Experts of a small language model.
Size: 11 layers, vocabulary 16384.
Experts: 80 experts in each of 10 layers, 48 SwiGLU neurons an expert, 6 picks a token, a softmax router.
Below are experts of layer 2 (counted from 0) of a mixture-of-experts language model. Rows are named router (the router's row for the expert), gate (a neuron's input weights, with its number), up (a neuron's input weights, with its number), down (a neuron's output weights, with its number) and show model dimensions 256-383. Each number is 128 + 24 x the weight over its row's rms, rounded and kept within 0 to 255.
After each expert's rows: "comes before" lists some tokens at least twice as common just after its tokens as in all text; "gets" lists some tokens that make up at least twice as much of what it gets as of all text. This comes from a sample of Wikipedia text that the model never trained on. Tokens count by the router's weight.

# expert 63
router [ 91 143 122 153 181 124 143 174 145 145 152 157 154 135 102 115 153 127 102 130 133 125 160 151 110 130 118 158 140  91 101 130 100 152 143 112 139 104 129 173 157 145 117 118  99  99 110 126 150  90 130  90 115 116 122 146 149 121 178 109 125 176 138 120 130 141 105 151  98 106 153 140 137 141 125 114 153 128 125 158  97 146  88 143 123 111 141 128 102 143 164 136 181 135 149 126 126 129 132  80 158  95 136 104 102 126 131 176  84 138 113 150 118 131 128 142 132  96 144  87 122 124 120 116 139 124 110 137]
gate0 [122 101 107 132 110 115 155 127 160 167  61 103 138 153 167 147 127 123 108 109 139  76 110 134 110 160 170 125 133 135 103 129 152 131  93 120 136 120 134 130 141 140 113  93 109 137 127 119 125 113 138 135 137 142 143 149 125 148 194 133 163 149 129 151 154 147  98 148 124 119 181  85 125 144  98 126 110 205 165  77 131  91 144 101 118 138 133 217 154 158 199 102 200 124 138 150 136 150 112 119 127 126 149 109  96 146  86 149 123 146 110 142 131 127 116 134 147 120 158 141 106 161 122 150 156 150 156 166]
up0 [160 118 113 133 131 133 121 109 147 101 105 124 161 143 143  84 150  90 126 123  97 118 113 150  96 148 114 118 126 120 130 125 140 138 127 169 133 123 121 116 119 160  91 100 126 136  98 120 141 159 134 110 124 100 106  98  88 151  88  93 178 116 150 160 126 152 105 104 119 113 159 142 124  92 158 124 116 131 125 150 107 119 120 126 140  95 195 139  95 143 131 124  86 119  95 110  91 147 116  65 132 179 133 126 155  87 123 117 157 120 146 143 122  97 144 132 151 129 103 127 106 142 125  82 111 130 152 109]
down0 [153 147 111 107 116 108 141 163 121 127 130 133 120 145  96 127 154 123 132 129 102  87 118  97 130 119  85 107 147 170 125 152 157 109 147 105  91 123 119 148 146 157 135 141 141 169  82 124 139 121 137 160 105 143 107 128  88 114 108 119 127 101 192 125 114 103 116  89 128 143  89 134 110 135 113 141 105 132 132 134 105 130  70 170 121 165 130 113 141 100 149 141  98 159 123 131  69 109 119 110 162 142 132 132 155 129 144  70 140 143 112 149 159 129 132  84  88 160 120 106 118 140  89 121 123 155 162  80]
comes before: " |", ",", ";", ".", ")", "%"
gets: "18", "17", "19", "12", "20", "15"

# expert 11
router [164 121 108 111 149 161 117 124 135 100 137 117 127 141  97  86 130  83 157 108 126 130 124 111 128 112 111 160 117 128 165  85 134 112 136  96 144 129 103 137 140 128 106 143 133 134 114  95 132 113 152  92 116 109 115  99 144 156 156 128 148 123 166 149 148 108  95 144 101 105 145 109 112 134 141 129 136 121 136 105 147 112 134 127  92 172 123 136 126 146 142 160 134  99 135 110 147 118 136 111 130  92 104 107 144 171 130 123 159 161 148 112 134 105 123 125 127 123 133 113 152  92 186 101 102 134 110 112]
gate0 [164 141 155 144  96 140 178 135 101 160  97 112 102 157 109 117 121 116 153 117 114 138 149 131 115 125 151 141 134 110 116 120 154 166  72 128 140 147 144 130 156 131 147 130 115  85  97 117 138 123 122 156 115 126 136 112 117 136 153 131 116  90 138 129 112 131 121 130 130 156 102 104 132 123  99 170  68 132 117 147 130 109 122  95 163 118 117 163 195 114  46 134 143 148 148  99 104 126 151 135 134 159 113 114 120 139 151 110 118 130 162  98 142 123 131 156 112  99 143 154 131 107 142 156 134 143 117  67]
up0 [194  69 146 107  70 125 133 105 125 153 146 139 170 130 139 125 115 145 132 177 130 111  83 114 139 124 147  81 134 154 102 118 128 154 118 155 130  83 119  85 102 116 120 143 114 144 146 111 134 131 164 145 127 112 144 114 124 157 128 142 163 127 122 132 111 113 120  97 155 122  94 131 138 107 149 177 127 134 143 147 194 105 151 105 149 116 147 136 154 117 151 136 139 143 124 106 133 173 118 166 133 108 135 139 131 142 129 100 123 121 102 151 105 133 130  97 126 141 116 117 138 158 129 162 112 109 150 176]
down0 [151 143  87  98 142 129  91 138 128 110 131 133 151 139 157 110 129  80 103 136 163 126  96  97 143 135 159 119 134 128 130 108 151 121 114 107 182 120 114 110 130  95 146 147  98 146 152  95 130 117 123 137 104 107 128 108 158 108 112 150  99 135 115 119 148 137 116 110 104 113  65 138 153 102 135 113 115 104 134 135 141 117 103 159 131  99  71 136 131 116 156 113 130 128 115 134 164 124 116  85 159 155 124 119 122 140 175 110 112 133 148 120 167 149 123  89 107 165 109 106 154 138 205 119 125 109 173 138]
comes before: " |", "–", ".", ",", ";", " |\n"
gets: "0", "1", "2", "6", "5", "3"

# expert 68
router [123 119 108 109 125 122 124 144 128 133 120 172 154 158 196 145 162 144 126 158 138 167 153  76  79  91 134 128 118 100 129 153 137  84 157 129 138 166  97 111 123 135 162 141 119 124 157 181 104 114 120 156 138 126 137 118 138 134 146 117 125 174 119 145 132  84 115 143 143 123 116  83 119 123 108  97 134 119 164 128  71 133 107 112 116 146 111 160 114 165 143  83 116 175 164 162 100 135 121  95  99 111 144 135 140 127 121 105 139 128 139  95 118 123 123  76  99 107 126 137 120  98 122 149 148 112 130 141]
gate0 [ 96 134 138 140 112 108 156 113  81 131 112 140 132 147 108 118 151 143 127  93 112  98 101 131 145 129 169 163 137 110 111 131 106 167 136 138 147 138 148 151 147 107 159 161 119 132  86 123 143 114 109 119 116 114 126 116 122 118 150 143  97 123 111 113 140 167 111 127 124 178 140  97  84 139 122 100 137 110 129 111 159 137 105 126 148 124 108 112 138 128   0 120 105 152 131 114 120 121 136 164 117 152 128 121 141 137 130 137 111 126  77 110 109 151 132 127 142 149 137 123  65 144 142  87 161 116 135 143]
up0 [153  93 132 113  90 140 142 104 126  52 142  93 161 152 108 169 149 132 121 155 108 129 127 122 114 107 139 151 130 135 150 150 126 130 132 121 132 127 122 170 156 154 141 166 114 103 116 165 106 136 148 117 146 156 124  99 129 110 130 133 115 149 127 104 108 144 117 145 132 115 109 168 130 109 122 165 157  86 178 114 113 119 127  97 117 100 117 205 131 144 181 153 185 108 133 132 101 148 128 109 132 164 130 136  98 106 126 137 134 122 148 152 152 120 111  52 115 146 113 156 118 113 149 128 131 100 125 132]
down0 [146 164 203 121  97 129 128 105 148 135 156 117 130  96  86  85 134 113 158 159 139 134 151 132 141 148 121 141 150 143 144 116 132 128 105 112 150 139 149 141 100 118 124  90 142 140 154  78 116  94 156 148 126 112  59 161  98 153 153 173 102 123 116 132 171 124  93 148 143 133 130 160 136 131 127 160 128 135  76 165 135 145 142 146 109 147  93  75 128 126 138 141 121 139 136 133  86 145 117 139 111 154 114 113 164 139  82 143 148 124 124 162 133 155 127 186 138 150 110 144 132 116 123 104 128 168 106 136]
comes before: "==", "===", "=", "The", "In", "|"
gets: ".\n\n", "\n\n", " |\n\n", ".", ")\n\n", ").\n\n"

# expert 23
router [150 107 161  83 121 145 141 110 135 109 158 152 115 124 124 130 111 105 153 132 105 135 165  84 133 157 111 122 104  93 124 117 133 134 120 142  83 127  97 156 106 101 131 149 115 117 137 158 132 155 136  79 105 114 162 113 150 145 101 168 129 108 108  91 126 112 185 131 129 101 163 108 120 132 107 119 115 167 117 127 129  99 138 181 139 137 155 134 152 110 141 120 105 155 138 173 127  87 158 121 134 163 155 137 123 145 114 111 142 154 121  98 118 179 115  98 133 177 106 164 104 111  89 106  98 107 121 176]
gate0 [171 117 147 134 147 113 109 106 122 141 125  96 120 117 126 119 122 127 122 161  96 164 142 107 117 148 106 114 113 160 145 147 156 132 156 131 138 146 119 165 136 128  89 119 136 111 137 131 156 163 122 123 130 123  73 129 129 136 168 135 132 118 135 135 146 145 116 111 128 126 149 176 143 148 133 176 151 129  83  98 101 145 134 159 139 126 138 106 158 138 153 160  68  88  84 170 118 121 121 116 125  97 136 138 132 116 120 125  88 144 150 136 129 169 170 104 129 181 113  99 134 150 105 159 126 124 130 115]
up0 [122 134 114 159 101 108 142 124 134 137 142 187 122 102  93 153 133 149 167  91 146 112 116 115 140 100 128 160 134 115 120 115  78 122 109 142 138  75 144 100 165 160 117 107 130  97 118  95 132 108 125 105 138 142 122 153 138  84 166 129 137 157 153 141 142 139 115 141 109  88 146 123 144 150  83 154 111 154 106 123 172 117  77 116 130 142 137  90 156 156 147 126 114 112 130 156 105 125 163 127  97 134 155 138 105 119  97 166  86 104 144 116 125 168 108 174  91 138 122 156 138  83 129  71 150 131 138 193]
down0 [107 156 149 126 118 129 115 138 131 141  94 160 158  96 130 119 169 165 137  87 145 104 143 132 147 120 152 125 117 139 105 106 118 172 112  85 126 127 161 146  94 145 135 121 116 133 146 119 141 114 163 109 108 137 134 138 108 182 124 162 178 110  93 139 131 119 109 150 166 141 192 113 133 142 140 137 133  85  76 147 143 101 122 128 121 101 111 148 141 145 101 132 151 166 104 117 144 149 170 120 125 123 119 166 162 148 173 129 169 140 100 103 163 106 119 113 140 113 100 129 131 129  92 138  95 143 136  94]
comes before: " |", " |\n", " —;", " Doubles", " drums", " January"
gets: " –", " -", " —", " he", " +", " −"

# expert 22
router [115 153 112 182  96 131 160 130 128 158 104 126 112  83 130 131 135 117 102 135 117 162 115 189 155 132  74 101 115 121 110 171 132 166 168 130 125 137 139 134 105 156 103 116  81 129 164 126 154 116 143 131 112 175 144 125 150 151 137 113 159  78  92 117 109 119 144 134 127 129 112 164 148 154 102 162 157 128 137 126  94 122  90 100  72 122  91 144 118 140 162 156  90 125 140  80 134 150 130 127 180 167  87 135 113 128 123 136 156 160 125 108 137 146 104 170 165  90 135 134 157 104 101  98  87 105 116 116]
gate0 [143 151 140 134 148 117 147 108 150 199 150 120 113 174 114  93 118 139 126  89 113 151 163 118 138 101 120 134 128 145 143 134  63 141 122 159 135 124 119 152 146 137 116 111 123 130 153 108 168 131 124 137 166 140 115 103 117 144 115  96 123 144 122 128 115 120 109 111  72 130 103 145 131 128 142 167 123 151  98 166 131 132 135 144 157 134 113 153 128 135 119  99 196 122 162 133 112  97 177 121 135 109 142 156 160  84 129 173 130 109 144 104 119 143 122 175 139 127 147 145 122 106 110 159 177 119 117 123]
up0 [108 119 127 135 107 119 134 144 129 120 155  68 156 155 146 164 157 132 101 128 136 145 113 156 133 117 123 141 109 135 128  94 148 194 121 159 111  85 118 126 120 143 116 102 120 124 119 145 112 113 197 121 148 118 147  98 105 111  41 130 135 129 120 113 119 142 143 116 109 116 128 147 157  93 122 178 125 153 133 136  89 106 116 133 130 181 131 170  99 135 152 129 142 115 110 170 133 129 146 154 137 152 126 111 122 126 107 140 103 119 155 145 161 121  96 143 152 154 120 152 117 151 117  74 110  96 146  79]
down0 [148 110 147 153 124 119 118  98 134 100 116  82 158 148 116 133 129 118 133 120 154 146 146 138 160  84  75 146 103 120 108 109 120 128 153 116 110 109 152  75 120  74 120  86 141 130 103 108  59 103 149 111 158 148 115 108 123 147  73 124 106 137 123 154 115 164 132 146 118 159 144 130 157  78 116 108 105 160 136  91 113 123  90 162  90 130 108 179 121 157 131 119 148 117 115 141 123 138 172 168 107  88 133 183 129 114 129 134 123 100 101 124 121 120 129 179 108 156 124 148 144 128  82 101 146  96 140  93]
comes before: " the", " a", " ", " his", " an", " their"
gets: " in", " on", " for", " at", " with", " by"

# expert 57
router [121  63 131 113 131 142 150 151 150 136 136 115 120 171 195 158 170 118 147 122 140 157 106 143  97 104 126 115 139 136 168 143 141 151 127 145  99 111 129 184 115 138 105 162 136  84 120 140 141 109 125 157 198 157 158 140 121 160 152 141  82 147  99 148 164 121  96 118  93 131 162 133 151 129 115 182 131 139 120 133 138 147 139 143 148 110  98 148 147  98  87 150 154 114 117 175 130 139 122 108 137 117 149 125 140 130 129 111  79 127 102 128 149 107 156 102 122 114  81  95 108 118 138  96 111 178 128 162]
gate0 [167  85 118 104 112 141 115 136  73  99 133 105 197 120 161 142 129 138 128 141 109  88 131 131 149 129 155 102 154 113  91 112 142  66  83 159 144 127 126  87 126 151 166 134 119 135 141 151 130 125 141 136 123 138 131 107 127 120 132 116 134 117 114 129 112 155 130 129 182  83 129  99 132 144 156 122 145  82 138 129 124 121 129  99 115 126 132 150 145 148 174 133 135 143 139 104 128 140  99 128 153 150 135 172 124 180 160 100 118 146 107 125 123 143 153 107 153  83 151 120 131 132 151 172 104 110  76 162]
up0 [119 117 138  97  94 111 130  98  77 131 125 120 100 107 103  49 147 158 114 101 147  37 102 143  99 122 132 121 112 115 149 141 147  73  93 122 142 114 130 126 166 136 158 125 123 114 118 111 138  89 128 139 133 116 157  95 127 105 183 151 105 154 138 117 149 136 140 127 105 124 127 178 143  83 128 132 123  80 112 118 104 135 157 113  95 128 131  94 149 159  92 118 157 123 159 168 126 157 134 169 152  89 123 146 121 107 121 130 133 129 111  98 140 107  88 150 120 143  98 111  72 115 118 122 111 125 114 152]
down0 [154 139  98 132 105 118 128 136 155 123 117 112 158 132  87 128 142  96 131 125 133  99 165 153 129 146 129 131 175 112  95 149 107 150 119 129 135 156 132 137 141 135 122 137 145 120 133 136 155 152 140 122 140 139 164  97 101 145 124 121 127 174 118 111 115 133 155 146 149  95 141 105 125 145 130 106 131 180 156  83 148 142 116 190  67  85 115 153 185  92 152  97 105 106 166 165 164 134 132 124 130 116 148 135 105  96 149 128 155  60 124 103 120 129 143  98 132 155 153 136 145 122 164 102 114 126 156 130]
comes before: "|", "-", "The", "===", "American", "In"
gets: " =\n\n", "==\n", " |\n", "==\n\n", " ==\n", "===\n"

# expert 15
router [138 135 152 155 110 137 143 142 158 165 115  89  69  91 126 140 151 105 124 133 157 140 143 101 153 123 116 147 145 176  97  97 103 141  76 162 164 121 137 101 155  75 133 141 133 147 146 113 115 163 127 116 105  87  89 142 154 157 117 126 128  99 181 130 174 157 163 142  95 156 131 110 129 110 139 140 110 123 111 106 132 139 144 130 124 112  68 157 135 109 135  89 135 129 140  96 151 179  81  94 126 104 159 153 147  86 120 115  93 103 143 128 116 172 148 111 161 145  97 133 107 107 147 116 147 144 147 151]
gate0 [113 132 132 116 165 127 107 142 132 146 144 110  91 155 157 156 164 117 183 157 108 122 119 165 124 141 131 144 128 143 185 113  96 155 161 159 165 153  96 142 153 137 164 143 129 159 163 121 116 128 123 130 141 123 150 137 149 138 121 132 140  93 119 146 119 142 148 181 118 156 117  92 121 135 140 116  95 103 153 134 115 151  96 123 117 161 141  96 146 126 154 146 154 154  73 127 124 130 157 101  81 144  83  97 120 134 111 156 140 126 166 139 117 134 128 124 146 135 159  95 126 140 114 149 143 117 128 116]
up0 [150 122 148 150 121 131 158 120  86  83 152 113 157 162 129 115  91 140 103 108 161 172 141 132 130 140  99 175 120 127 106 137 133 130 124 110  91 148 145 154 144 123 140 125 105 108 121 109 138 101  84 126 106 125 143 133 145 148 187 127 126 149 120 100 125 155  88 127 122 130 117 188 133 129  99 141 134 117  84 150 164 158 140 127 145  95 151 191 136 102 172 135 136 108 129 161 118 159 114 112 148 119 173 168 141 141  99 137 158 141 111 136 135 104 112 111  99 153 133 117 140 122 108 106 143 117 113 153]
down0 [103 110 135 158 103 147 138 168 160 149 157 141  69 126 127 143 111 121 119 139 142 126 102 142 131 126 132 129 168 118 141 157 105 131 123 133 156 175 151 134 137 156 123 122 110 125 116 147 177 158  83 105 140 164  86 135 101 150 168 122  84  85 158  93 172 169  90 150 137 149 156 157 154 126 104 106 131  86 104  99 129 109 161 108 167 126 110 143 127 154 123 138 127  85 134  98 144 142  98 129 140 124 142 117 124 114 129 146 132 128 167 141 115 147 137 121 128 117  98 125 122 145 159 132 124 140 112 153]
comes before: " and", " which", " a", " the", " but", " he"
gets: ",", "),", " is", ")", " was", "\","

# expert 54
router [102 166 143 103 155 139 136 145 151 119 136 164 156 159 108 150 150 135  91 140 109 108 116 144 159 151 149 171  94 162 115 154 119 116 121 153 130 159  95  79  94 119 120 136 139 169  82 124  94  97 116 128 154 102 142 135 155 106 106 119 113 144 106 164 139 123  98  85 112 105 129 109 132 133 111 113 134 128 127 185 164 129 113 165 120 141  80  74 131 138  59 162 127 120 144 170  85 148 139 125 152 158 173 140 113 138  90 160 117 135 105  99 139 121 139 125  84  87 139 177 127  93 154 129 137  87  96  88]
gate0 [ 50 148 146 167 179 129 145 166 118  72 125 145 119 147 122 157 144 153 124 156 157 136 129 166 138 154  58  93 146 133  79  91 153  67 129 122 117 139 126 138 143 114 148 134 132 127  86 157 109 115 118 128 131 132 117 114  92 100  78 131  98 185 149 142 131 158 165 126 152 155 102  70 128 136 114  99 160 114 120 130 138 139 165 155 119 133 141 179 123 130  91 125 145 122 135 163 100 107 137 127 109 152  98 131 160 123 129 145 150 144 125  93 125 156 125 131 154 158 116 124 140  92 132 117 131 131 127 174]
up0 [ 90 168 155 137 138  89 128 143 124  80 127 140 140  93  78 180 133  88 146 130 108  87  99 144 134 117 104 126 125 129 110 123 151 149 136 112  75  95 137 158  79  97 172 113 121 163 135 136 117 113 118 156 122 150 139 130 118 124 116 127  88  94 126 132 120 147 146 149 118 141 114  98 156 148 159 128  90 129 134 148 162 151 152 141 102 145 125 112 122 145 144 110 158 156 127 158  87 132 173 167 146 118  87 107 134 109 139 178 175 148 109 104 133 149 155 146 124 119 110 161  96 168 124 123 105  87 112 151]
down0 [145 109 115 127 144 146 136  83 105 123  99 130 114 122 174 186 186 115 115 137 119 125 172 107 138 152 172 144 127 125  90 102 165 123 116 129 123  92 132 100 126 103  90  95 145 169 161 138 127 107 129 192 143 111 141 103 149 112 129 149 176 131 143 124 128 116 123 116 145 148 139 130 115 154 105 144 168  88 102 156 146 101  73 147 138 176 139 163 127 154  86 100 140 121 116 142 104 136 103 178 161 140 136 122 130 137 152 147 134 104  94 108 101 100 112 128 132 107 113 120 157 168 137 173 141 109 112 149]
comes before: " |", ":", "–", "6", "8", "5"
gets: "1", "6", "4", "2", "5", "202"

# expert 7
router [ 98 129 134 118 118 136 146  89 166 127 143 141 145 129 128 103 129 109 125 159 120 112 150 115  93 113 123 141 117  87 112  90 135  78 147 132 124 122 116  84 108 106  99 161 111  63 116 135 128 144 128 154 120 155 118 121 143 154 154 141 120 116 158 108 133 151 135 117 150 197 112  97 146  83 110 174 171 129 124 160 135 157 122 138 153 150 133 125 147 125 152 115 115 101  96 100 130 152 118  93 119 108 159 135 157 145 121 128 138 142 149 139 105  92 127 126 134 111 182 106 141 163 143 176 109 168 133 150]
gate0 [109 133 161 102 126 108 133 157  99 145 141  59 143 134 121  51 107 151 106 146 102 115 143 134 119 132 115 144 145 121 143 139 110 179 160 123 105 181 159 175 104 109 157 114 136 162 177 139 109 110 112 140 139 112 134 109 133 104 101 146 134 114 138 108 129  97 132 107 141 171 149 125 126 143 117 150 115  77 136  66 171 115 144 136 107 152 132 113  91 147 154 156 187 150 166 100 120 138 133 152 137 138 135 117 119 151 127 108 117 137 136  92 169 145  94 108 121 123 146 128 114 145 131 133 136 125 142 162]
up0 [126 122 137  99  76 107 116 129 110 116 116 163 137 118 189 118 127 139 126 178 129 116 140 137 139 128  94 129 118 147 161 121 109 123 122 102 147  71 130  91 117 181 141 148 150  99 179 152 139 166 146 141 150 167 147 123 137  98 130 121 128 122 139 140 142 146 116 117  95 150 127 119 130  88 126 155 105 131 105 129  87 138 159 130 110 134 118 132 134 149 111 120  71 106 101 138 132 121 111 107 110 177 115 140 156 144 159 100 123 142  89 128 159  86 108 134 173 167 146 129 141  95 136 120  88 146 136  86]
down0 [128 123 146  96  92 111  90 118 117 153 141  92 129 165 158 143  99 119  89 131 145 118 133 130  85 134  86 103  96 148  77 125 132 137 162 159  93  96 154 133  98 109 186 101  91 160 197 131 126 157 171  97  80 109 117 119 144 103 160 135 115  83  84 176 187 138 111 118 122 149 163 133 172 151 103 134  95  97  61 127 163 158 122 177  92 138 129  91 104 114 147 108 122 147 137 130 125 111 121 135 151 151  96 160 101 110 114  89 134 107 100  70 151 115  66 121 117 138  96 137 111 114 142  90 144  91 146 145]
comes before: " |", "–", ".", ",", ";", ")\n"
gets: "1", "3", "2", "4", "0", "5"

# expert 64
router [120 116  98 115 124 135 141 108 128 113 170 107  84 140 145 156 127 142 143 125 134 141 159 142 101 105  99 135 130 142 128 175 158 101 106 134 109 136 109 131 153 126  94 122 143 130 112 112 146 100 175 159 123 138 113 108 164 170 102 135 106  95 110 165 145 113 139 135 100 126 117 180 107  85 119 117 146 156 120  99 144 163 144 128 131 133 146 173 157 151 175 104 155 105 126 123 146 166 108 111 129  89 145  91  94 137 115 133 168 148 116 143 126 121 122 100 132 157 175 144  94 135 117 125 102 112 144 104]
gate0 [111 127 106 152 113 124 145 130  71 127 159 102 125 118 143 157 143 107 131 136 128 154 128 127 122 103 156 113 126 134 112 103 124  98 157 140  99  95 116 129 146 112  83 111 142  99 123 146 127 135 102  77 131 127 162 112 102 110 147 132 124 112 105 115 116 139 159 105 142 136  92 119 130 121  96 129 119 103  94 123 132  86 134 135 161 122 152 138  89 156 148 132 104 148 115 103 168 108 142 154  94 100 113 174 132  99  88 123 139 119  99 115 185 125 152 150 124 125 130  87 118 131 126 132  93 149 154 130]
up0 [154 142 143 140 126 118 138 133 130 158 122 175 134 171 128 133 105 134 118  99 145 132 121 120 123 149 171 159 150 131 130 119 123  91 107 109 125 126 148 179 134 134 159 129 125 129  97 114 133 108 103 137 124 118 104 153 135 128 135 124 118 108 112 136 142 124 133 127 105 146 103 155 127 185 120 117 155 127 141 225 140 114 152  79 128  88 120  90 127 126  86 133 173 156  98 123 124 152 145 117 144 118 118  87 131 172 129 159 129 120 120 140  90 128 126 133 150 140 136 109 126 109 126 145 143 125 143 194]
down0 [123 132 157 128 131 113 120 108  88 170 153 153 145 124 149 166 123 146 124 141  79 108  88 112 142 136 170 146 122 124 128 126 145 142  88  82 144 148 155  85 141  86 102 118 119 140  93 113 109 146 144 147 119 111 187 118 102  99 142 190 122  96 110 118 138  94 124 107 165  99 129 135 127 100 133 133 107 127  97 158 135  69  81 125 127  98 160 131 142 131 143 133 132 115 110 131 146 131 124 173 155 106 139 178 130 126 121 158 144 173 120 153  86 141 112 104 116 114 121 140 136 115  84 119 159 106 120 146]
comes before: " (", " |", "The", " and", "M", "A"
gets: "\"", " \"", ")", "\n\n", "==\n", "%"

# expert 40
router [142 129 150 102 159 154 143 169 152 133 104 141 110 123 121 101 124 125 144 146 107 129 156 126 155 152 104 122 111 125 160 113 173 142 139 116 139 138 142 177 109  96 114 135 153 152 120 148 114 116 111 140 109 129 122 122 151 158 126 148  90 165 104 147 123 110 152 196 154  92 176 108 163 148 157 144 129  92 122 130  95 138 135 157 195 141  92 125 155 135 129 120 147  96  95 148 125 122 117 126 143 157 103  97 152 162 114  90 157 113 140  94 122 140 151 154 171 135 129 160 127 128 132 133 126 117 160 170]
gate0 [171 114 109 119 134 110 120 135 109  81 122  89  76 166  99 149 156 110 168 115 135 130 171 162 127 122 133 142 135 147 121 118 123 123  87 147 128  96 127  45 111 117  97 132 152 135 121  94 133 149  98  89 142 183 134 131 143 114 125 119 113 121 106 120 143 167 103 121 120 161 120 113 121 141 159  99 132 223 112 125 156 127 107 154 109 142 133 136 111 133  27 132 196  97 103 110 128 126 155 130 116 115 129 163 105 122 142 141 111 111 151 129  95 109 131 133  93 150 140  48 140 163 133 145 131 123 137  96]
up0 [113  89 132 149 105 108 142 157 107 125  84 126 146 112 127 123 126  93 105 127 120 212 147 116 123 107  99 131 135 143 148 119 181 108 127 155 122  94 109  96  95  92  88 133 102 123 127 133  88  87 111 139 120 137 122 115  86 138 131 159 124 134 112 148 136 122 125 127 129 147 115  96 139  80 137 152 125 197 143 111 173 148 139 104 141 130 144 177 100 140 168 113 165  93 149  88 156 141 120 132 106 185 151  97 104 116  97 138 137 168 113 141 115 120 130 163 117 146 125 122 119 129 145 126  86 141 130 100]
down0 [ 97  86 115 119 106 111 156 138  93  90  74 127  90 102 132 173 114 155 133 127 164 144 124 175 110 122 121 157  93 113 134 140 128 123 163 131 150 112 130 139 118 148 118 108 136 111 135 126 108 102 141 133 143 122 148 111 127 129 128 112 141 133 141 172 149 163  91 128 149 154 156 156 152 112 125 112 178 128 124 155 159 121 150 137 124 155 124 120 126 109 170 119 133 107 153  90 161 133  56 164  80 181 135 125 121 130 137 103 132 168 144 164 149 116 131 148  97 166 117 161  87 146 168 120 140 115 107 167]
comes before: "-", "|", "|---|---|---|---|---|---|\n", "|---|---|---|\n", "|---|---|---|---|\n", "|---|---|\n"
gets: "\n", " |\n", ")\n", ".\n", "\"\n", ";\n"

# expert 55
router [155 153 137 113 158 170  97  81 123 102 138 126 148  99 146 163 107 149 135 135 100 136 148 107 109 108 121 116  98  92  87 159 121 111 126 148 113  98 104 148 136 114 146 159  73 127 146 138 103 149 127 110 133 156  86 144 110 149 130 114 135 151 139 124 137 106 129 156 109 126 115 155 125 107 139 142 146 150 125 117  91 126  99  70 137 128 118 121 123 139 137  99 106 111  78 118  70 104 128 134  87 142 163 104 103 138 167 116 131 184  88 151 126 152 124 149 168 105 149 160 147 162 102 140 104 152 165 137]
gate0 [130 126 129  95 116 120  95 132  83 134 140 162 140  96 142 123 126 118 161 150 124  97 133 131 119 139 130 137 127 164 126 130 151  93 159 127 106 145 100  33 103 128 117 130 130 162 112 128 108 159 155 151 127 160 150 142 115 130  66 132 129 146 103 134 128 129 118  90 116 177 104 103 121 102 127 114 149 149 135  86 153 123 102 110 129 171 152 119 188 120 126 141 170  74 162 105 120 131 112 173 109 158 102 141 117 115 134 153 131 134 116 150 104 113 104 156 111 146 128 173 169 112 138 122 150 150  97 157]
up0 [124 175 114 123 106 128 116 132 128 108 128 116  87 145 124 167 116 117 107 117  98 153 135 121 126 116 160 142 114 129 132 141  99  73  72 128  84 156 113 189 131 168  74 103 131 122 138 128 169 108 124 121 165 123  84 164 117 113  15 115 101 120 140 126 117  88 137 131 107 102 153 110 117 122 114 122 102 151 132 102 103  88  87  94 119 140 119 136  69 128  88 128 200 128 107 136 112 142 136 157 156 137 140 126 141 123 150 152 103 114 160  97 133  94 124  55 132 135 182 130 158  94 116 107 154 142 137  43]
down0 [122  73 175 112 136 142 123 179 136 122 113 165 119 142 121  68 134  87 147 106 178 123 117 113 145 113 132 153 131 132 148 141 139 126 141 155 120 111 111 131 103 146 137 187 110  83 145 146 137 124 151 104 137 115 160 154  99 125 103 129 134 142 155 140 112 112 104 160  95 124 131 125 158 106 134 135 158 134 151 150 129 102 109 126 137 144 123 164 163 137 126 142 134 102 121 144 137 149  94 110 101  80 147 155 107 186 100 149 108 128 194 161 109 117 133 151  96 163 110 102 122 140 154 121 165 151 147 106]
comes before: " The", " He", " In", " It", " This", " She"
gets: ".", ").", " States", ".S", "\".", ".\""